From a checkpoint of a small mixture-of-experts model trained on Wikipedia.
Size: 8 layers, vocabulary 2048, 3.16M parameters.
Experts: 48 experts in each of 4 layers, 3 picks a token, a softmax router.
Training: a variant of SOAP for the experts, 816M tokens.
Below are experts of layer 5 (counted from 0) of a mixture-of-experts language model. Rows are named up (a neuron's input weights, with its number), down (a neuron's output weights, with its number) and show model dimensions 0-127. Each number is 500 + 50 x the weight over its row's rms, rounded and kept within 0 to 999. Numbers have three digits each.
Before each expert's rows: "comes after" lists some tokens at least twice as common just before its tokens as in all text. This comes from a sample of Wikipedia text that the model never trained on. Tokens count by the router's weight.

# expert 24
comes after: ",", " |", "-", " of", ".", " the"
up11:461566464509467459578488441614476543509487588484519403511481565498448480473562452501528506450497530584367490512511455482487436449542507438534479602483382602467468528418541539533523488593448551473535488512504405457541492581465519413509486410531538585513495564421432563555470521501518474552428526518530560437453454496500410515492534542585437465546484540570488493530559527520444554551532
down11:518507452551558501570548473443569489422464565508572488520463567362460485472433491512535548474473517483519537463466516345493588508561484495511532548518537511489458453501602467429484502494492514518558366496565580514525509569497578399555510586518520529342540492525462517490488448489445462515598483479459582479436496557490429558526532420545542469470506455452582530527488532460439458496505
up12:507497493570400529466483581543481510483571452563575486464481482558574507408463513600522522504547533471415541444457445529466437513533525524474466441456461459461456602510523444406467447576488505594532483353470476480406492510440492503461501528545481412473534557433533515490560428448535441469517498459590604518520447565479438510538510516490521473455558419549526367504525541476489548488582
down12:608499507498502530505542558495468432549475597496488521579558502444558465554443501444387538484493493524497471509444466537476558505483461442506537492404563458484569568556604476593610593483492577462547508411462411384526463490513446532431454467441500530502581511540518412527470540552456549490473490521547498487527534501499556606467536452424546574462396537512542528556417466471513512475444
up13:484495499499499552449426497519552518508427419544589504511429494463507487519513507473444506403421440496504548509568533513499463499538537426480438513596507488512508495608448522545439459553487367583503566550513432459591403570509528550579438547505430619483468491506416545524487578461399556508490540445429494475568440528482590517529478386548463470496464487526526477533494438522481457541409
down13:531497420482455553502488533604493530497431466470540448458411529567480485556526481458538484508465443420439552546502484441426429532533456526505337396524454452505431535489496569451543499538513563487484484547513472436481423519474599541452444513552535612530530630418496489488456487548448521455500547480603569535558487428428523527538504400527528507564526508539525533551530433453564445477531
up14:445531390417515467663486494457582497491523486438538490501481556470470557495507567550510466496473545479511515527413566461483459541441584479498576531392501404360541556421556584511494475483427534563473612442464505476421496528555540478419437534512512566538507507526550551517484532509439507584504476461494528441465547491500520485459565413538559534403553550468549466502474501548477518527436
down14:473570400489507471588474444478480426485563557536565499493541437535371578490523535520495474469506427450560472454457483453486490525568522550450438554457559555507489517377486517469521441539534478583529441535527500512432514554472489399562508449516554482594501514619428446460533417405455504618448434475478423507534595477563501507507501477459416537499594478516492486528435480510448555510464
up15:466414515476465552507582422554480497458478517473542536546538532419498477479507545546397503503568512538528520455618548537472489554594514445469605480506453628517442468549562423390541566530445535499504430484504517484409519516633518481551566486541519472548445465509513525405573577494441506479534518503501504509413436548526484411550502563500493441499583405503493473557473532573466510423488
down15:463452481533618561552412483454467606478489400454454450480508470494439551480469490497495493462548573458558468477528502499529392492496465491472502469455534496417453495431494470557521484470397511461525476537529504436597547537491478513497553443578471536413490528461519428525501584539459515466585564479457559577555433550526431469551541559553461585469404439578549525496472413602485487607545
up16:490535415429498611565460473575566477529540485545600477505434547497541586487476537544518461477516549546486467497440531538514536426556459481507485508504512455420457526489523487458496443487392457478613542504440463493486421525509537492481480558502552506459411490478481452378442456468456453480566443479498394509474403554564544448443460467442447454494559421518642461386458492554514469490562
down16:438467341462485444534547525529432517631478541542464464578514555503527444520499464472498495495536517519490529492498556538478424523445499514432471523549512467408579599591536474489457444394497513513541538507408487540482497473470543530475474561465560471472428464447574578437512563560548499409509496548385457515490513533559531445518410488434490454467506519463541486537553558582551389437430
up17:528547587460506448511519482541463536424577442519558535510463433460505443498520398429528450423443607445478551539553497502459581512482555474503472494463471448562547570512464439489506472513477475495484474463514516597531418489538537520510452411491516556494382502397453526563537510552507440457537508602564419577532425382533440538430598464451434509476488591403442489488532479521466531518488
down17:532540459597538464484447671524524434550482509440540521506445443404580551466480437528536485524504485540453545514442487418459490414505494493543541433549520494459467527531543524432427518568519546522527652439479426508523595417406553551473555525478495493505489535527542517521522548438447571549466486471491539523548497498520533524571511607514480550483497386551571430583568530469492539449487
up18:537478557489437486460520459516505544546431468484538483420494492514483454568509566436508605393502483506479516531480480521431557460401418478430522559490530585523562491588535507452475516509423474511394557582436486504458485573510400513536483526367448473508492438471459483476500505493532492466502453469455414561566426489583533485513442569395521547471565481436441506555489464650485426531527
down18:493605546493577558469552521495466502520540500459466531477534480372463468486571529512585478382506518504493475458563513483607444417532442499459472550538493440512437513471521510496563477507455446474496557473440390536507551386585487424401463436443436590473551502534499583432491572404566519553568435465552447514517467462467455533506486581498461472511514526472589560422521504496429525534467
up19:495501567485482512510565583488424456534553499463409587415518501453517601535520527623475522510523551462531527448451502501500563593558499373524413456566468549586511487411398537492570519495488499379485405402492486528507479533558484466545525486586540538472438485540490558526515580530519509445438526607531534550406577603432525528482497526569527533481556509520499492509521491492486477488526
down19:479503566506484531484413362447532492519564557474431491504565547507485501555496509513460504514513428522476409446488547562421483456569471471488542367431457533476552654523461483519525506577427544543478583485503413492527545482505521529496491505465502467543431505597456482494429500482548459428400431450520422578514516456561484596523404545575569529561464515535533517460498436584511451487503
up20:529551521559459385383451464511515518520610487467532512570453574519496462514429482477435407510532484467466353522485476448520489444471495536476391531540610555559537554366526478535522538455543480507501564537518528534481518521454442459539475551424552488526466448576483521542499505524467502524472432507432530554587446519505519534486503522368514567511494476424478436604588483509473564449477
down20:453460510473534500493472454496527518544516456482597516428379538480517468589495546406504533505441421430515482524406431556483504454533429416557556513422507525529512599498519566507437474503507511532488464584568430380493505506439449487413472518513606446539460502469509502587531509477513468491440539496445410388541456544553509486486439578441510567544395471556481460546491394527475554476523
up21:513529537429615448417512546461596503560534439546414599472557459512459488539560581523446593510475588510478524536521497472518541540563465473533561538533515542434539486480508516441515494563522439555508410454470415558432460454535537534555404541523533426612405479435497550469473476517559471504505495547460567516500497479433479501472559456528479633464588528601492482523564495545507548519436
down21:432446446462528471477519407460514635636508449443545507437467483533578441544501441511543526543462547542468544453497546497470444441491516465498478528481463527418459511427481560429500424493420509460546494532535507602580545449568530462498488458471516520297469540500580529530530537476492484512567522506460458552504444463437583563571468432425528496462477536499495516524464521441439448566556
up22:526605575609508439424499433548535596423540531462479415513511547389522519466515504459557540400538446498514479463522545540499461530538591498463478490498552503459457545432553467490495526475495529517379511510473602516508425465500488539487532490509565489568592492485542623546495476533548447489500436488453576538434429449552526446567500500444480469583481505487558500608456462601575483490576
down22:518494512519395566490472557415549486468468517522544522473536468535454418424518430391514450486528453469495512565456522511442502556513574483453537371522561542466555416545457511451568468571409574583502552525482498563527573455543494491498507486464454544577457594484532520540438445401467525463576506418611545491497478447432480498551486508520533547548600429479472541600518550488484554425512
up23:427534466371413499575453512520504556529466463525454532425471570400528573455445552560450476500538488417535520474536390548482542590576531540482486461536533464529467448575468478533408536519589511506537568543536434383538546511511455448396548496556559511554514449532543505452547535527489558526540474513503550553404611527399533535551567490556510504535539449517457491474472533510550515546445
down23:459425497412559457557501526533503475525471537494610481410452472508522487565548479517459524473491551426598622509515486524368446539541581521520414525482490461537532445522433527452475520568433449405554520487585574535476507470453489500445469540464550439486499502429500525402575460449519522458440486580480547492515467577501460447489538565477523435458524442384587510475621551465461521527484
up24:534562555511481416518405433594496544481561511470519456545448492515476466428529446448506495440538528418528600507512482446506477524438565428527515498480602515461483548490595539567482537491531480520496584541455584533516514604453514489579518477546491501545383496496512503585527353543503438516430508579459592536455488515517471578577510458474481474527534538514531577570514523630444448439489
down24:399473498484505578445386442470556499484530490564453607537494587486507589420500471616545522528523519511503508506466513498528473519503445579567549512517461498506482478450463399456566435496558458457490540461540483539447390462527399557511439498546496415497473427449511448526482473360527506549490512611500551550556464454505530505511517516442508529380504530428531526566445564546561469487586
up25:472487507458517502429493508486479563523499481469472505507403530422467476498516512475496484522443388481548497565500544502529437432501629482454568484526503415505568496489503479529472559448524408495561417415528565505482420488520476526523501515557489437550466566600472458457485466561444536495496586482482622510519554613543617461423535407465471546442474381556488412542539475503455482530387
down25:489478459490482498559481578502390547522539529425505544531531497627523534467553484555436493522510549512498569488483491569537517537582481568474475526541461466525595534446542506395531493490460413498489532421528522539530431446494435572488497524476495646383583518468578565460457557638425461588489503506461502489596544415449514535535558504508524497547470456462478474576410508493488561544505
up26:534553539508460498497482426497520549462464538584540477493401491543464498463566473454445453495494475448519501552561494480463434528470544470463570519443542505542509521406495562486432446477556494456519538451421491454494458571464489426558518485501509483474486454625525508579455412470481535513571496439522492408507632515509467414519318510482513544500669450432474503477556441501551435442479
down26:449495518577611479572483412543481496475457498465460538486454499560448539561548450562534496411434472495448513498505432494541535444479590511481438498466472515539459491443409441509504479457622616485477508413457595452564510499559533476455363556480473491547457521461517513539523467481598452518497522486589406518470480520464490460529462505372574435421482458502513469496576502447433403512481
up27:626525536516574460473553462590533547581458548521514491570503541477521466564485523492630453409514593507522552509538511480465530524393450475473528517489528448541549507403417537478478523605553490515477509439553419557499491544501505515510492459444553488597543483517406457492546467475579496523555499400509444499516449487564554486541386583452504539485490453519514501447598515594401446549494
down27:453527511502516462432483463533464523525482449390461533510513500488442564443410452517462562575554463472552492463486504526469496499495588544466507582463541568470481581462558492535517512432540497443462434455562554452467426593572471524518472516391517641426600482513542496466593553595512466491494487473457519557478477406545478423576520530509410445514534399548560490475555463413584478503538

# expert 41
comes after: " (", "==", "-", " |", "\n\n", " the"
up13:524471492491594477523436481464567474427453453444570508553531493525574494422495480447500539503494523473586559455530594506456531518441491538448576446512526583566506483421489479533605647496501584453474482475519468438443538510529537438519498431468459468527536540563553489488571539504491461485666497441454518552517438503447553546555574550447440455585432502556439426547455497433482415504499
down13:613475442562603516584438426518580472409503537507437564488523479443471538471516452426514480503422515592390421460421546495637481495626560490552479478439515403395520547507574474490547477469457475460564515414528500494502526492555469484538510517487516599507478536486532547607529456469487447452518484563544517533505509492566512470524489531525528460421493517513461472477617495565486556502493
up14:587493597468463554449554497417477489490497492537493531488519521541620450468575533516453441498590514566526466537513576616467522584566517433488505507576506532481421502523564457377464508550482428397407465496515467506465486566522484449557485498474508507589504487610543469436569560499516496454535595516543494524515566540509538485482412633488503524532529465549511514579510444449539504506395
down14:459577469521598487566471583465564539603572553436484446453538509508446505471413486535496389543534474467467458508494480438477399477476524458423541567459522458515544545499503550509529470478474520555413494571501478580512415555482384537471535598512435457558521526429469547476492440562546422483467589582577496532495411455568500396539503510579562475505495467454406454444460516497497494476500
up15:511537483574468436441444526556461507481512521447493408573528610506531430426504431488445492536433441503539564460501478525539499427431526452448473480517497521517540528504441549415434545488380563486474453470495490490409553450488537539448487503477477454598557481521512584497637516528575465530551423492438496451443619564557482458503589539450498424500543441548469451497465504401447486453580
down15:523470529439473408512547511487492588570525564502417558527381495480509586565534535449580508482555449517414507581588556510517527575433551470526522465514496406565401522513505499503553380490502492538472554544496526506410542442417494499437463498514457462468469495498598450470544497426483505484509579459597494526563399503468549454464529464481565605532425536424503458508541402515506517455509
up16:489468597505450512470462552593580481462537548523544566448476532505485429437536421468501611476462515482533491501477482466479552464622498455477496496511539519480481487556454474453502416517411534530510463454505507473503478575523451472418496434522468537567473445472495490543491514470537598527433408586419543456502466506473535413402485531462422556523658474522469416436546615494527544613513
down16:478526494512425547546502489519557526489466539468588413504480559441525583462555512452504541515482427544516400535409529427434476462551490585517446440553504485454526464443534474398459481433431529466501518533465548456519446546518455509377452564438545462496559511479509466552415428484629576483503496519455420443572559520565460397474498552603478508529393553478501554499513470443521458485562
up17:512503468539464502490496477557440507490410509547488532487526527455516608505409510393363506483518514399513572514440611515442536575427513494449479558493536463567464568584469488467425428439451485504529587485536463461528481530452582465403556563536568508481552423550475512503525584561516506569571388459544497469503386571485492537436442524476482446517515471575537450554537469460515502488517
down17:439582604549530569485481536587576443522507472587450502536536383487462511488553447518484514483351460498615482542463518501470527500451525480417497460563484538560543462456508517604509495408577494459422542444462568457552484466505468461540565496430452485567508465501493455480507528554463520546530520438471526470457475559418397416599438553471511498533489492522524555511466564399540553437515
up18:517572509578539458653486464507497520596469495455506489562511508552548417429514480537497563515475390528458430526487496491454512578510633533466584451504390540456544518505483508535506436451417445469536445440509540504483474474550538520516585453522528560586559481534442558462539539504542453576385537548539495562481561486499494594468532460441562538448503454553587533492571560437520535502451
down18:407388534492593515432457467517472449515486488571411537537475586427488568535564480532506542476417592458488503471554411482506546432506503557425475552473560449505467492440458523532570495460563475470548496457522485458493520509570438583463477501456546440491591426493569429495518479435483444502592406519540490455605534566471508566487511507438439478479544475552459461449440370474564481479568
up19:466624501554546459501543461449457491507453565627575501434447627379532528519533472457512463519506411453483468545645500563485488381507541465544572460448528554418530448577529452468530495427534490454509446473490495455470506387517509467487481546523528513560519518477433422557444480496525472500465490453520457461420466536488552496454519467441525521572443511453454410485519429577457483470550
down19:611554479570448420480476509437436520496397437545539515478567447584406485565577461489501462646537590551580472455495476459528477520450539473478556482457512528434508435569516401508478524520517516540508412425443549496554529602520569555512544408493498502493495436550443517528461505539505517524444470607473470450486465484448479541539559502587471441445609439491492495507459488515564531486434
up20:552524568448522465439492433455453459438548535472528532484550529488475482371576554498429555497486540445485496526418524526493514431513443489474417546495382560472537552435510478550553561473419422448471508492567494519399572497473511448471459436420530482592439490449511577529601491465529591490536525553487535514582563511600446462523501523460558446480466550515468420445489564415539513510395
down20:503525511499534451522614540510568562494530509571455593442401441504424489594449483501520526449533528564617546488510398447485501430540531441414525516489497566502501599557567540603528518509486450460477483536500479472550455563421512508548500456502476556553570478496497419478560436536464562612601491546465511465432468521469607461515537541536429499475531501501517595550491503510527500384446
up21:541490442562501501550538465567499523500394482482521456525394534528537502450354608573439477464533520477395456459479454517542499499539535485556505611453426551486510555449493549524540561495559558438510503499543507479415531658528483538437427437555508485496518535534514568517524556539495542489542427529495522489486481491459430481564562428562468431494461416498617428533501519534519591448489
down21:485451494442494493566474515488515482461593473439528418550438470381459476554483487520416468506471565435501460453407517452449569508537664482522538487503538521397455515589517489484520436595505523496452521517509458541481534600465535504509619461539531552515396493434488587517479503594469502539518517472557490581497528465460542461481533468509486509547482502388543578442574431478527401431514
up22:520491508585517522457503568501515569541511550520451503442445437473486503465480431511478514448560520395522542446557491540457482365504371552523479461528468492516615438483407485559532603449517510508516405543423495536435477529524499562530507380473555471546431522491560493443422554517536493533427486496401496422535436551469548494478531476421554464486569466432458419436552438562496438470511
down22:488403514392523488460564524518495548497557506483480535481525445521490410532406580471468455389631537523526499471422494511440507589541558519528538538472510506622524536455555513467568430487547405552427439521565503566435448500548513486532495549520530520499621405512582499448540459451478518435519491442503424473612511430529473519531435617463531486500500481542509469537577482486555515477486
up23:501522481482523520565552539545520564568499406531451550506552482474491485415431479535666550439484534512528573468497427562482552509475505465505464422483457574507542478570582516493531483582409491554507454419547537555501555400447469475473483461553549471548558497445546489511411489543512439488497581442534458448451522450442554400516487592421517429544601421587511482494501456511450512566544
down23:558637521438453433518490504621431347578478396579519577462609500461385559560509539531460432524464453512593529455540488470567581487521564490534494508502534481484447473520499512457519501479505579492556532488540496464594536448458523497524440572469524403590461443475502457499588498531533466511526553399511576483515515549576523488519495450463537567470472512526519514484490559472477478480544
up24:481490485495379551458526525446448452401586513571547565641510533388566446510458528504479573457457435522510508532553463470521467518578504531450490474484594550601459529441456466586601522466469450485518497450483567479436489596526482455596512454512439518550467501486501552527529462571547540466528564448493497539464482543467590493529513459462558451475606439464496456536522526530482600455420
down24:544465552559599638466477457513501546455512533546450510445395520500528559465608428476433394562466465558527510487511548537495585489433531469423572464444434573477453477555485485391578377503520493528547583430554504497502508446468514491510573464518539517485481576467463523544431496469551500518458578503424497436581486456426561540531524516484498501491394519535474514438481542440470570538502
up25:491601474581461471472459526454565497428518547500571466495481556460537579476547521495535464526495481461473434479535475498547568536623606583539438499507425516550553510532417420510402487556473444489482623423577461455457463619540456487492499556501453516515485468494526485490435427527454523487574567504505554421499577461532460547570416419520472523501551482360500513509593514490525519465522
down25:466415452554448507580451455513484497507524485422538567500608552582464429539486514420510491472491450607485525524526537568475427610524413485522415535524531518547548443531451541521558571502478461450505512381545571477543480500501571591549473462501499400515497556556545509539488560455431464562397522429559545510476539519573444480564490470414560462564544520430484497494509528543501591506422
up26:533564489338502551569468482459475555572513471507538574497536476496475521508475444567481496461529605472452472589474455515486439462530520539479414525501517452420459476519638453434548578430490405538449505413560438512528483549481535568509426487478575512579395466500540440459529498567533475555505426549510474585456519534554558486477570461460512556486518502533510561582532593440556493556499
down26:499544503555465618489620433479411501392533507558543597443573491505471442488551477510515557525535580478441501543480506517518515516451530530576526516522527501426534498544520412455488503560536513396487470431530515503445504466473538518512479457555460465513446530596441558481489525439379459519394544458465553588523493480548460520550451403496448513650444502460414522486522540455426517506428
up27:526398470492554520567561461522452548494522522516496504518461599532473499481585576549485537488443507491520486549537474455542501519434487363548451571563498506554568502454512478452516563437437484516409512482502514471457509504410478518505551499521580574533389552508487521485552560497476486518449552460469601503518548495485430486459538475541519413468435482690481455451524545488401456444362
down27:584512549464537520457417505426461473534504456514473430519571561555454466441507567552505562530431418438539463516451423405520486598490455496397439528483510513479461515439474565522521473502425424529477501510509570507567408504484502507518461592592601376509528548460525532502518479432527538469547490592513504442404458508452557492501453514470446543461409463517443502626480521538587513518434
up28:520484501434583406516530561566537501453544494462579468500527480536607562495398440482498566539525465466503373427472493530480583482525503519483502591454482537463591433535452473434482509495634519544479450471481494490486405424566534586503516535480505538474560473561439489420498451451539484553470444479479537494582496519551566486481523539439570470672495494475576568493458505518570524453516
down28:496527606479533531418473468480464487477530507429571538506400550422463434491475534507480562522557489487515504448485502562510519493411423441545490530460482576499561530468495408487486529427662553495488471560471394531569499473527464496488415529522518516500463456513483521423514511524475551681604490450532475528532459600520464507532481489475418429433513574541555556555593469508531548541526
up29:559467562435547503472553455545442507551440516344460617514476560451500467493496531600513494480554557470563488339522522478528541509557416491431496420508534503459485510536490492574525522505437555424424511508487545478415525532505456545492518394526578495576475524517519556429609525427551552505471474468458523556437459455520506408510570517477528539472591451570549475486430518501507573490497
down29:390472510555512462488450448528550506606450506522448376451576526522555492510492536403481600521532541423489504524542505582546478460491474457531489471456461508465506452433567552541562519552427493530572441465486436496487524483459594462458457454388518536542550438470471486502478590528518554526394505515453510467516505518525540594437475572585533545472576558516479409419446557526489515625539

# expert 43
comes after: " |\n", "0", "\n", "1", ")", "2"
up3:477515484504522575541501603548483410496478537536492401484485477511497497500401404358564522557509456520452446501527496538562469472695515409539423464496407524449442566521459454467513410447519590527512477521431522469492541511532531415451558446512573564514485516531492513572516386457549503525522458487533486477576452510508556482461515505508474511569521516474527505459525473480431389425515
down3:481502472478511471470401533469489463407593541577547528448532538435507486479448566517460466507540449480463449479495436473482439446463428457523529509442478554505571529478563461560365549491590499496531522449477471483523642525498470475482558413497516446508412578522571498560369530585538563514526606407434485542490521546483545558502563549544530429465620527496495483476452470464542442498508
up4:614473465553534477525507526494514574470472446474593507455451458534510549437431500471470557472467476520529480481474555412504512577561511518449463401471503588575527548475450412405452495529477494561434596472504494467501449419481535493472586548502527545572510477553492446397460440627499517471512496461518510421501513628387489498515481553483394456518464608464481547552504587472525542537527
down4:545466417502469478489526576402467509554526525510499536489478644507478457475430460524590412529522452491568525466516472491575424548521501431548505553451459527487474497498431450438549500470569600489478449498568477473632589511487522451620432441443564444558444453609407558478489498524453478510448500408485572486471417467414569535462444506505496538483511500543551522458436530464470529520523
up5:464451456516442579501515532489557504502540546509515473582489594501527467532522485536561407437509480532454521542502336551503457444472479519500519445566484441548472604553440571316442487594509583488560558508400473511449446554497469448497506464545504454502540489500522489514497525397449483506535488469462544509553473504450450371559400502517484540492557451422482532497479429473445504499570
down5:401482496440443470509517602481467527549479427646496467500491526502476481465568568490559476469555507490470520527565519363512435496471515470504478539553452452585502508559537500546532519461396495556426432530564535497598507439532403515539429520524379503556542418507467387509513456464535510565464518411510551549500476464570484489515514450537594465493519506564571499602494497505570427463479
up6:460508495466502612460617499489615464462439551475517495474352480473504532491591546459413453419480453539548501496599466445564451510436517527626433459470526431502455465464532460451447537502515478521391527542465428506520437520432471551537584542531462547513582491562477518508534528431470504480509506527559441491474500558523527415493543502533567475538455607568482381521496517498455528448481
down6:488464494485552452398507433486443578499526502542503542559434445560427521486589390519509557559434488545403601464539528505516485485507526504503504602423470502463496538439448496466485520515533406489482498426540438552592467449509410498480564468551523513536428590559506515495489469431513534504581444531585477468501493548578541570597585542443512493467410507493409430444598567538506483504532
up7:508490398547522420417442512527527542511503473565438426524590515427423516511427493520501515510532513436393465488548534551509513456562504503506449544574517386502515453505575399466411554463546590510385446505510488507444476534540425602540402437520580508534473492507530439466486599522490500506534472565400446480447492560500496472444511461535538477538435412525459490495543470559495585423474
down7:493455591457433558473525484469441523424499507485418518434493492424497510521470545471516515442453482477467551481435485525524432553490467489497529497430480499446390552479537511368536570538516507569494564501552576551395460553522482530433527467557548469485489534462426559501555532604480503521578551487572485541527420474473507413622550585514388488436598509514493552522432394440511538542546
up8:523563578447519592458442520501453498493465528521503544500484587507426428447356549498535470556499445445405459504440468478541453411497461488511567561508467535470461433396519513520545518571499410522508514505453472412440464473594482520623439486482569483500508538457501438555510522507551549467490465454497616561536513446492477545447537458452457515513452608447533464544463455414563543525394
down8:467570462442449396524470467521460497548458484481603490552500508483462449553549478423458418422487513502491460426544471424488530506495440586490444470507489544561536564468513580486462557474532546463463518484528491532525474498535377436621371451503501561502524520523393459402574444604564510558455559472468518528492558491533472432558515479551509579418502521514483470590426587553477518532532
up9:485477508447520487527484568539492472512527565387509576460541494483487545479511508448451431460453504564533560540497529488565533568448503494445520453483451469573560539415528487484565481490379478479492424502445511525444496432545540484571555624461495466490507529440569504405497516591532531575456586459500406569526476460554498604558455507504451517584577462493488512613517442464616498587414
down9:437487372437624467518438430473509454451437483453506531488569481349512426519486497506444521554472514466505550545494513583489422611439529542528514453439547485612522516576602543431463548557549531502549502552605503469374540472486497538474531471544525508541470515464443564521478488569536492465546506485472525499512507474505563508554503450493534475467568572545582458551444492475504489404582
up10:587502519528525519480480478416403477526502547557525447467564475548526446474453470479496517476569460498439483472547458515424459581465383645450445491513492531494555555509555494468355502499564533401441439441464426513514471466478558532524437417505518449506462505422630518463487499560534510486494552489650502565564532469478524504438496426549475498431544454583495458527528518466426486538493
down10:515508527550500499582465407581491507545558514511401489522536602537443558533517508474506468431447534617579490548487446469519564459457454488505545462536523555497494474506533458511531508564532465557550572613526604427456559493527528389484502549546471508586491465614541451445471547453644460530474527540398438553499466584474568511481396536499489579553538505460480468509486493471520493429498
up11:571507498563466487524526564479545526528485419588354481516469504457472608378488580539486539453473551377518486437513512521506503530516448536528460521471397484434531524496557549466516506474491416460413488601575547463465483585537406472535479511479490469499537463421459495539509486403552541416480521454513485549518444491604419591512567474505499539503507476492352519491511516561546482527474
down11:543530549566568550525453518529531456512482513472522581463632517557526484452402516373446471560489564458583406468460494565546519469484488497504439465466465502501391531528553568500473464584502543466542483537406548424489441485526511475491599437506455437501477437529471492595401436534487544480496467522464454563422527465488537483417481447523505479458376468442531457498476457551400576481448
up12:502506493526503566452479571540490471506418494486516588543427513485454543497529596570442474497437399489568467609527477541396529478500490491492488508483395448609549485499550584538490432517495451446515523489415433500496577465504467381562467435494412446387516532514417496504521486492470524584504522496433503484543533566537523510534587400487467554536494514503526495433594498506502537477354
down12:471494517583498445506464470461557583555424440430498609493510438505506566522449493506472390461552512511478483409548605481557551522450522472505356509584517534434542469510509446454529510534496459526489537454517468517611460519484524485437482554542598512417536465474514534446510510476450502441664474550520593444473464503492541431469508514529513507563572440498468555570438409566557544528480
up13:517486534540563415506488586537522554573526544531530482544514447517528480529448457453523457471495491530450473531520433446443480515445523383559544473554456440546430545599413406552493490415501545473514461446480496360491525589499437490449519453490479525548520563416521449537459519437501549601493471497419469546573469454472505491414519630447469448482470541482567610539560570451544456501462
down13:445550557533441492438450514522470506426515486412528536466471488454607431404571458566491465484483512516491494445464445484573472530545448506470521524426545518451512531508520492429489524512585515519487526561548437552500493480479486475428554513531556529672498518520493500515433431472414396500497484468563490586443451455418467487523433423478502513609538456423521520580597539522390403500435
up14:515559440516525563553556480540513529500436474525475454491417541457541534503463529525551537460609489453521574510592545530453579505471458467444513586409504461438489441512414443423500541452445505574506556583402448478454503477520545531423568501436553466547472402446453472561590550424495578447500423541402461514433417528591521418426464472424535520485482468510515468472489471541520537445479
down14:547495454515497480530530599444463546620500566464487585451566457483495498532533545564457417439518444450499450455525492449449528499503419444519482461532523458535457479520566494503501496468450602472557511542487489513424475433534578543475604450623408500512475524480416494545489608463470525489506568467437428621598508546497529487533503494512405503473502409563482554412500568561486433436537
up15:551522515481557563511534584468553472418542546449495511643480451467491571492452463529536469447537516421544517533524562501501461443555472585427535521532416544548546437585468466475539488471434456476423486516468480562463552528602494564502508485543604524578568555459504458473445530445523429437484486544549518387408561601571494601510479564441474480461540461460538488525445553437490484532436
down15:475517486460449479485468428567589439418511501520558537503498438491508564467519507515614476559438446483478539534483609519492487542474485471530473576401483568596492567481524528424554489512490478576411518462422491548538478569553426521500475540494486508550479427556500507489571556539497541590504548440495585506518567437517466550499484485506542462441627437558507465392550414493569351515512
up16:443544469522526440544498446485542447498502405563518541495550533474538532476533575480479559583505472465554478517469473477541519540476437519449480517364501583447507481513448394542470550456432502523504540500472516498571510392404477515458579491454579435538492549481468436544482489530517464525605494450465413480428443608545576550486561510507509417540582464630559505450497534479555607556558
down16:473515529458503459399475493520520600531474457461501498531509487440479520574540466438469444415453477550517457533519499475515570447489514481457508459506515466575452488465573436473534418515460641581386488563469581533568453445448515512556423532543577475451567493478529519459442485463478415491439504576502441498429447591443489511591495451571576471518450430415451515617519407488537543516458
up17:456374445599471442588551547518490499508535468599455527525510456474516570455492519458459557501527485525514392551479535454505447504554506446609429542565569444455465603463466587462439583494544413488521581549472517495508477590494557521515522475512526420588473442580536524522474454530560550475538494568450446457519518475550498376486530473513518557526511474470586422419547541512502446497567
down17:443499528559468619464482383502496504519521450537571438512592448557578543405532513568493484393496560563512531511518516523400558546502519486494598485522537526509566470523441599539508615493453501574491536472491454513367519473558451484463421514458489441451552385503553579497501494503507565521477470432490507422552542494490583617546496515557551475483552535577505474476525450480463471463482
up18:468436488395491528445469516543450463410551537523589528461558486491487461421405498539453460527541471397547587603427493456528524543616496487486490432522494455451436481492462426492527482430502570515433530503425551496544510516475383415411553460497473438547521542425517560481420552454470572560513514511487497526507508442530499524563614468414478527548555400466495467506547452512433480531551
down18:448492437517525476591415404524471487378496521434432457601445424522494532489484524451466611443478484400500598505506542497524545497536480477552497501417451370485490491465455510474555536492486548566453492455395526457462502556507480473540481452516485530448497430507414568431577494479492500496510465443481562507487514416604485439504543459516504465523428456440476463468466460513476387384415
up19:522540499529629505502481490467532429499499510457398513501503403540480513481458440433483478395535466583459535532524516436472508494374482488478551490475481490551571533566503555488514480510423461457494486548397548484544542505463531513503520472466469492518551530577485511584403450515465610571413497576375602531521538529426482625469473509580555508432555558535446429547522450511515542563480
down19:501533566443541514630594591478515565482539525520431531472562594446501441530529561469505449498548519516454558500437429521488539490593431595531547450470586489439491470546447545514425544476462486495500567449514409481555549576468449499510467541514580533465503478488477545491509438391568526540599460535550590516459500574427463461499465453499552577451490477365471488516532491519550432451544